From a checkpoint of a small mixture-of-experts model trained on Wikipedia: 471M tokens.
Below are experts of layer 10 (counted from 0) of a mixture-of-experts language model. Rows are named router (the router's row for the expert), gate (a neuron's input weights, with its number), up (a neuron's input weights, with its number) and show model dimensions 64-127. Each number is 128 + 32 x the weight over its row's rms, rounded and kept within 0 to 255. Numbers have three digits each.
After each expert's rows: "comes after" lists some tokens at least twice as common just before its tokens as in all text. This comes from a sample of Wikipedia text that the model never trained on. Tokens count by the router's weight.

# expert 13
router:198125113073135156124129173137148155181125123140122111145115110074161168182121150085119154164120107177080120138158123128117127130118118147141155131088117134120200140081046109099164183083108146
gate0:139167192128189115161177108140077149092141201144108151146168116176093142111122097138114094107112126091092155110123120123143121130100145133141119168105110129143192091126151087103121111113136132
up0:138192186127106139166104116199076135105102207118135143170169150174137132164167137112090171103084085128082084111129136112134143114119090079192141124127114092139053122116108097141063150166099125
gate1:095130163154127147158128139165181124193172098090102102163108158182111110148123057114153133111143132114125112099135109116155101128146154169127147213199140130090177095097100071152096143107157095
up1:144107095112195143094159141074115106125160161137142091117155157102120066142193142184175119176155088112185123130152153173139088119118110151124197072132184096143122166131126085161154176058103118
gate2:115179136096132144149176162149104082087155190126119179074105162099157167169144151082114167116149060094122093137146129168125077140183115126106114148061174092098163131179138137147214114114085123
up2:102130103194187113187115110163144101101156123119121140158114144111120093125155140134171072130073145167129165117132134102154147134158135140157145221142140126119159163115138135138129123143131110
gate3:178184093101100158111118119148097128099104112122147108132093114111138069137143099132141125128119128058062082201103111135106119146090173194170111104075179106092075127083116124134070061173065111
up3:147122176147139084101182133162161115118120189077154140142181092164102171119161104097046103111163159127110145092081115060144158056153095061097094140102123113106157198114102127116183151147125080
gate4:184140103092105104103122154124135102122128090081142132153160151105120117173143165168129181098201153105118125145183140112099154131120093129136146137134051110100149170139098127133108089076089074
up4:157122139152188155083155197136128114096076092126152106157153131136172055132074136149095153116154090190135157096177133094060133099111170106104087168183152126150153164161126091131137126144140138
gate5:113111117128114117123132113175138084124096088095164096126132038103088109150087190152174118115142153152123140191073171125096105102094077116146165107217191136149145135108167104111104132148084150
up5:119105156128139156146123132131120127159155102142128183113139068165105058129082125173108085135115093141147101157116083070089098088110078138157144105106172104151099102132175107122121178110092142
comes after: " |\n", "0", "3", "4", "6", "5"

# expert 10
router:112148057131132080148105141133172150128134111145138111120145115132173056153184155155077134156121161161208109095135155151149120127170103107125173167096113101151122159155113101104128180088119115
gate0:160099188142136115130108147157149171116087130111153166076142106115065108110078179080143164082132103097122146098138134082104049149104116166161168104098094128113126143160086158140156103138135173
up0:101087073111172137104090067138173049129132122187152117178141179183142078108134127141107120160089180127135094133149129141153094102074143120071083133138139124152111111155084102124138098115084185
gate1:114169163167115119167129089120150157141113136150130162118200159136127129064136091101085102145093079134131131156079136112098057115125171081122073218124139128122072160038075161106059108118139133
up1:069067141194101111189144085158160110080162065069121138052116104182119135174125112136166138128136135186137095113119145198144116101152166142125161093140154055091149148159080236109124125098107151
gate2:135103112118174073164117111146141131167099127162206065091056154113110148136187121083156140132117118094088175187179102086110160161125149054115123113077114149116095150153141165146118117101110169
up2:128070102139107163084162163167088174090153137123115167121177147134073124142170175152129091075169119150195084117131149160104116169131150107161127128078144170092143119094125098114156093114105119
gate3:184096068047116115154110079130138104082103154159155108156075149147106138144130154144080119175119115173154164174122138103179101166144167153128149113079158146122103129098200123124087118126137146
up3:152115065127180084109167116141146099133125129155147144109152131110125118122150214140134066098065156187098144085085161178104116062163065100126138098083118148153181155174126095123099050131158148
gate4:120124114129094076144117089190081180141088178155089087113166118161170102108137142062122105146158161112101128153171120096143112077099079140161133085131115129190136109136137133155145163130125153
up4:131163129131130109135118144136148141082229097124168132098088098119079161106140113121102164178140149098109090073106110092125116179100111255110076102090156146132071095142107108152086135105193136
gate5:104151163162161101131134089131090150127126101208162127113093154176123042128142145124205179117124136109136128104125116139171090087122116179192117151108143160132104179098098187121131116123146140
up5:118167181177113149105126153112094167110085128133107097130233132119150138135156147138074133152006127202154164100123100164142149164103169084192105187094123119255142150112131169144122145131047145
comes after: " ", "1", "0", "2", "9", "3"

# expert 18
router:120158089130115144159081149163160190150134124131151133102158092118140099087206114107093080162103079120182144108151139155145151149161106103105152194066127111168124141144128139169066176147096100
gate0:117125085157116161154140192155114126189163141119131028129150106087165116078210135193094077118124074169082135123087160143154140172120104121142152126182122166149140221190131169106099117110113163
up0:164104172068088087109103158175175128150145167111108066145101110144138119123093072127166134161178128140138091125129148100107126124142115155141179197183146184144103160161087040104145101135048098
gate1:109114096167130165214069091165079148161177146181170120111066147163116131135129079152160114156146110123118102153104109118148159159146184176116154165094151166164166058101148106116136135155142081
up1:118099118089140141196106211128055159119083167154072104118081090163149064129138083145133138102136163103098123136100112110129175120139135212107104174131160073092137183140109113071186083118145130
gate2:126143089189098148161155143105181124149081099115126146100129079121100161125143113153147177117147164182170163154124099172075153089176118109138146160077205163130179129141161164130158105094153149
up2:111107142136087131144163139157118074141100133092137129102174107144114190108103196133149096081140091130133135146113186146139174141130071107075167108170113098146122194119145083099101113134171175
gate3:135167134152097102126123139158115167130122139119116135106139081128165160081154145098144108159099094107181074093135094159042129087112134082113151101160141202141087150147146125081127117116085111
up3:160153127094163152047095087038100080087147099096159157119125122120161142166222032140143200080094177122170116104138165086128148217180152103103158079113141140083125121157162211122098114114148144
gate4:158117159056121122100088137163091140118094124150124103147120152106163123129136154077101148136187158114142163084132063112112087173179097135132119152184106093121144080197088160150165212079133182
up4:102146098108122128127105103123145164124163129165109124090149185188150123125146174181178116116157136141097121109156120172090151066110143156134180147153118158125138172108144143135162141138095116
gate5:077162222073170172140133146168130125126062128074146113104151125169143230205157082125154139101169122164111116129143196150120102219187141191117125132123120195156115095159146148114132099108115131
up5:180124131112074133156082105106083127105134141117099153113149164153172063138115140151088144142122186099141141197136127135107184111093177158151136090089115101158139133134107097109083082114146121
comes after: "1", "2", " ", "0", "9", "8"

# expert 8
router:079151105094161190123116122092132149098086109088128122140097120179127127079131109126108151097132150085180105095085150131152119167104096153184116108124168108146104149153201139025209086038130126
gate0:087065109131108155106091102155093137101044090108171151157093136137101109083117139178105085086143135093162151094141164140129127167158086056089188167117158126138154059130154117164143115174156158
up0:125181082114110111124130160105128138100099098106102108133094074157168149159111110129120163170069119159144129121111148121097139158118118148096118179091172120148152158091167127137133067031159149
gate1:139128125127133089117096098155172073164107137135168177182043138143126119080135146095132133098104100096105086125126135102107148111144091107115133145142103094093134163093109082129106124141122103
up1:154127144173142227105147086077153130156165152139100109114095090129112108063103126152125139159148154113114127099096197156130149113123151113087109142150185096127147138150068120095095088113087129
gate2:156117120056129113116165115158134116160066143125105114158152157170119091201135050139110128104107117110206117139122157122081157165078141179173182163171157089138150123209104132139131112135143093
up2:152076135212146113160140135140145100089107172052149125150074169018191161083114151100132154096195165165120129123087126124068126125196151165117105097124134150191106081155146127110128140122089145
gate3:115176104083131136147144149127152103133095108103091137129153078085139158132191140102140122107093115139132117162121101126140191170116119086119093168124185177148159116177081116108131140152179154
up3:115124132139170096126180189123159166110107113172151107112091119116155142122151144085117134142122127117155110090168181056188104086157105084117105115094108146086067128085112121138113144112140127
gate4:154105137109114147108165125169113134091125132161129111144096108074122101164119156129126094189107117133130088093061162107077141118153128143171160193103093134173123164121135119123132129101197046
up4:139113130162080173117098116116160037076124124141069137137195191176135109155131136099104137139068198185133114138127129194139102208109126145156158055082107146150143101111188158104124089103070149
gate5:152209108141111142089118128107138112141100149105099137135136125109093187107157077083107126152138113100156112188084144171119110142120194067115104159102114199098142080124109118175125148121125155
up5:144054095057135098124163110120188135144170114168117114092084131111152141083174082150116144191168138134087159119098140183114094092108153158136100103152163089128132097143068187139138112119102175
comes after: "-", " (", " the", "==", "|", " \""

# expert 1
router:134085071141097118155117088144141093169119105176220103086156138158158137154131137051147189140165176141088155115101061152104167147105103119103183133125153106122124079075094111115135173121115127
gate0:145163151151096130112143201154159218115133132124139130123131077122138149149131119172146138120129187053137125139134066119106078139165098119149137195199123112204141089152194136145105093145142084
up0:091075157143181130115111100141104129173165163128141129155117172188125118136129147121145181185106066163122125144180105185148180126180124074119144165061117126126128119145137138154197131122117172
gate1:194189129180139142169084100103124111089078153147150154112085099087110114157112097090087170109162162117076056107100165144194151091140179127155154136032106157124142109091141101069133113129188144
up1:156137136131138082119067089143101129001150164108135128091135122118139128129125027154153043176092129112146211162095147169101104121098142152174189136196117120083179182147120150158093080133140145
gate2:179100109123087113113110142147150144126123117111082116088136083111117136113094198130091096166165108134134110086140089170139133129151102141151177108091141197103153153174148151167118114153163166
up2:154096109120089126179080103086118089118131154094117125247122043147117103100097111217182105114048117105104214104120094102107096180064128116176083102149161200173090134161081163095138121123157129
gate3:150081127189075128056109102082153154091121095138129094117152194101155160184094129137092196106123200110096124157131090154072118109137124101147111085150169154114175081076178168098200127111101123
up3:116082139124072140058127163131105147146118142102095141208146077114176141095156102101122150136131122137126150110135112108135105137086123148126121126086117109100111105164175090109107069088180118
gate4:121146112129118142103112160133104156116087160113107149137060202148106119112174217175115101107129175087096081100136182129097140122150110123145154088108165117099123098093154072121117176147122153
up4:100147112105121155100142166132094133165125077136161108132144153101136153113150121135130150129171119135170107131149108139133159170160101144166186125098128149116121085178135132083146181104135161
gate5:118145130098151122175125100104136125124137091066117041137145145174165089112159117105191088161130157112108154108178133093084047100127135130161097122118153042085085187133135090124149147114104110
up5:047142110094168144121101070111149089115161172081151123139135191134107126129111121158128182090135131091124170129112099159135096145145149128117115122126115141144142203073140165107119189109127170
comes after: "\n", " |\n", ")\n", "-", ".\n", "\n\n"

# expert 22
router:145087068128116106181152124095153139110114139131090112142114115103189096069072147195137143115122134163084124182172125121104132145094167128193134131148136149116148087104128074079163082065135157
gate0:107128173140095123131120116071131211139128125069110142152151108076066116109160163109123186114151189122121130087184157147136147130154097090095117169104095090168111130080130141212169154177079109
up0:080173141153145154063148121158150149110094107185138166148127137151143137093138039083128104111116100072078117138155138100161113164122135192117150117116089089137118093169103106147089178099119109
gate1:151150171147150085188169120133125031143132095120150150143111087143088119095168118022123174158114149128138156145098165146074137086104136169123180114155180114134148136174096113086137101154146138
up1:142133152147114118176104113137144142107099125092170116144188149104100166142062129102115096151141116118150057138110110142123163121136214109106150122083101143121076108115156121100101188116104193
gate2:111159125113132120115098123130097146145171101141117113133136129145095075094071099138098132127147144084134103112103080135084124166175109107068105129141118109144135125157176085045110137142105127
up2:163134171142113138085159130120100087111117096169133146126133147077186118160157131091156125153128172149195146123161133115160156151183097187128111142116081062107087157099187123143108171115133149
gate3:164105117126100134156108131159134148098076150172108101136119137098138143099145131122068153128131169105143074109130189135103076143161113120169135132137123130149130127112156082086182092195186107
up3:130079172097096147135087160197169181091117104132155059124163153108155084124130168145111087106138192128131121091134092151137190124168152158143185104114089125100186130100099143193117151138102120
gate4:086072191136160133144152117098145166085177140120130143094177170100072091083125096108153084109087119149172107170123178126114154142146148131116187107093174155151128145111131188175133172109125146
up4:129115148113077153128115065097136143118123134102137168121129115157091112185117155116096159135140116120163139127070139063179150126162117105169080161182137168126141117104111110176121130122150048
gate5:101074165108188116082087150099090125133109155131109155195176132098165126177137136175155148085127097120082106086185133165103064160137106167151106152106156111091104122126082149134159079106165110
up5:105132174152093129131090154155110150158123115100120158137138160136110123060160106097152157090147129180144126090141153145087063132116157116104187089132170120127090171074139121154151135144129175
comes after: " |", "|", ":", ";", " October", " September"

# expert 7
router:175166152126117134125183144109152122125108111134129156070138143088111144146110146153105142108157154174091156180177153148117126122109164189088133128111123104086150127109121155082108159123123096
gate0:118184110108156168105125152152159114120110080150109147120085235124138112156131086122080157048159115155170169147086121145141100088115144127057142115141131121055098110151178130141180121102165136
up0:109192106195132090129141184124087137130117130147148068103131122063034128143112081133191149130163149065141111158154120154070132099096113084106131151141102145072127164149131104105166142165166191
gate1:169189094111102132100163100129055174133116130051093181122062082088155095122130119143131114092129122101142096145107149097133069097173122078097095168114140116160141143124169158106129123165074143
up1:102119176205083138153161142128136197124161093151159119133114134153181164181108126082111131093100105126073189149084143156063146072158171132047110101128094113137140192102073157103136153099168108
gate2:096166131130092109078156126143114091111127104109171181067064129162124115161152139092060100078142133078129164092157114107184126149097077146138139124133178155162076117097116101148116119118159122
up2:101075092089094175121069147178152170088164131154124153119138146166116198151107156170156159069155134122102065076189100124135139140137145101143092163116134172115140145086101078120111068091111138
gate3:127104111144123133113117188139166174138150142181122120152079061169144132122126161139174116125117112134073153105166140195169149114141096097098137125123156140130145159102154098079135136106114126
up3:164101119174122078142094090148073072181098165123138123077162124108140165180083139109138136101159096083122126139131134106115075192210145132096131046118103103157111104180068142138098088161113142
gate4:094105114154144111142134164114179171070154087123180101143124148092126116199178085131152110128152129222176160145118123135163118108120117144170086078130102142132145169122192124088140113184126086
up4:117191133088134144166142157121106117153113153161158110130147128116162067094126088150171107112132160102132136167100133104125131068225093161106159173142091176144155103140141112125161103157123125
gate5:140135171135160186148084174102112153168120156159148119106146106113074185119072104141115132110159139166154140088157112079147118156064126106112108207101167163145113127149128113150108143171112119
up5:076119151127115156089179127091068177108194147130149148119098100159134131178140075164130102133130156100127092109080094124159067051077121142129137165098163169127150158052154065122100138106199120
comes after: " |", ";", "|", "–", " MPC", " ·"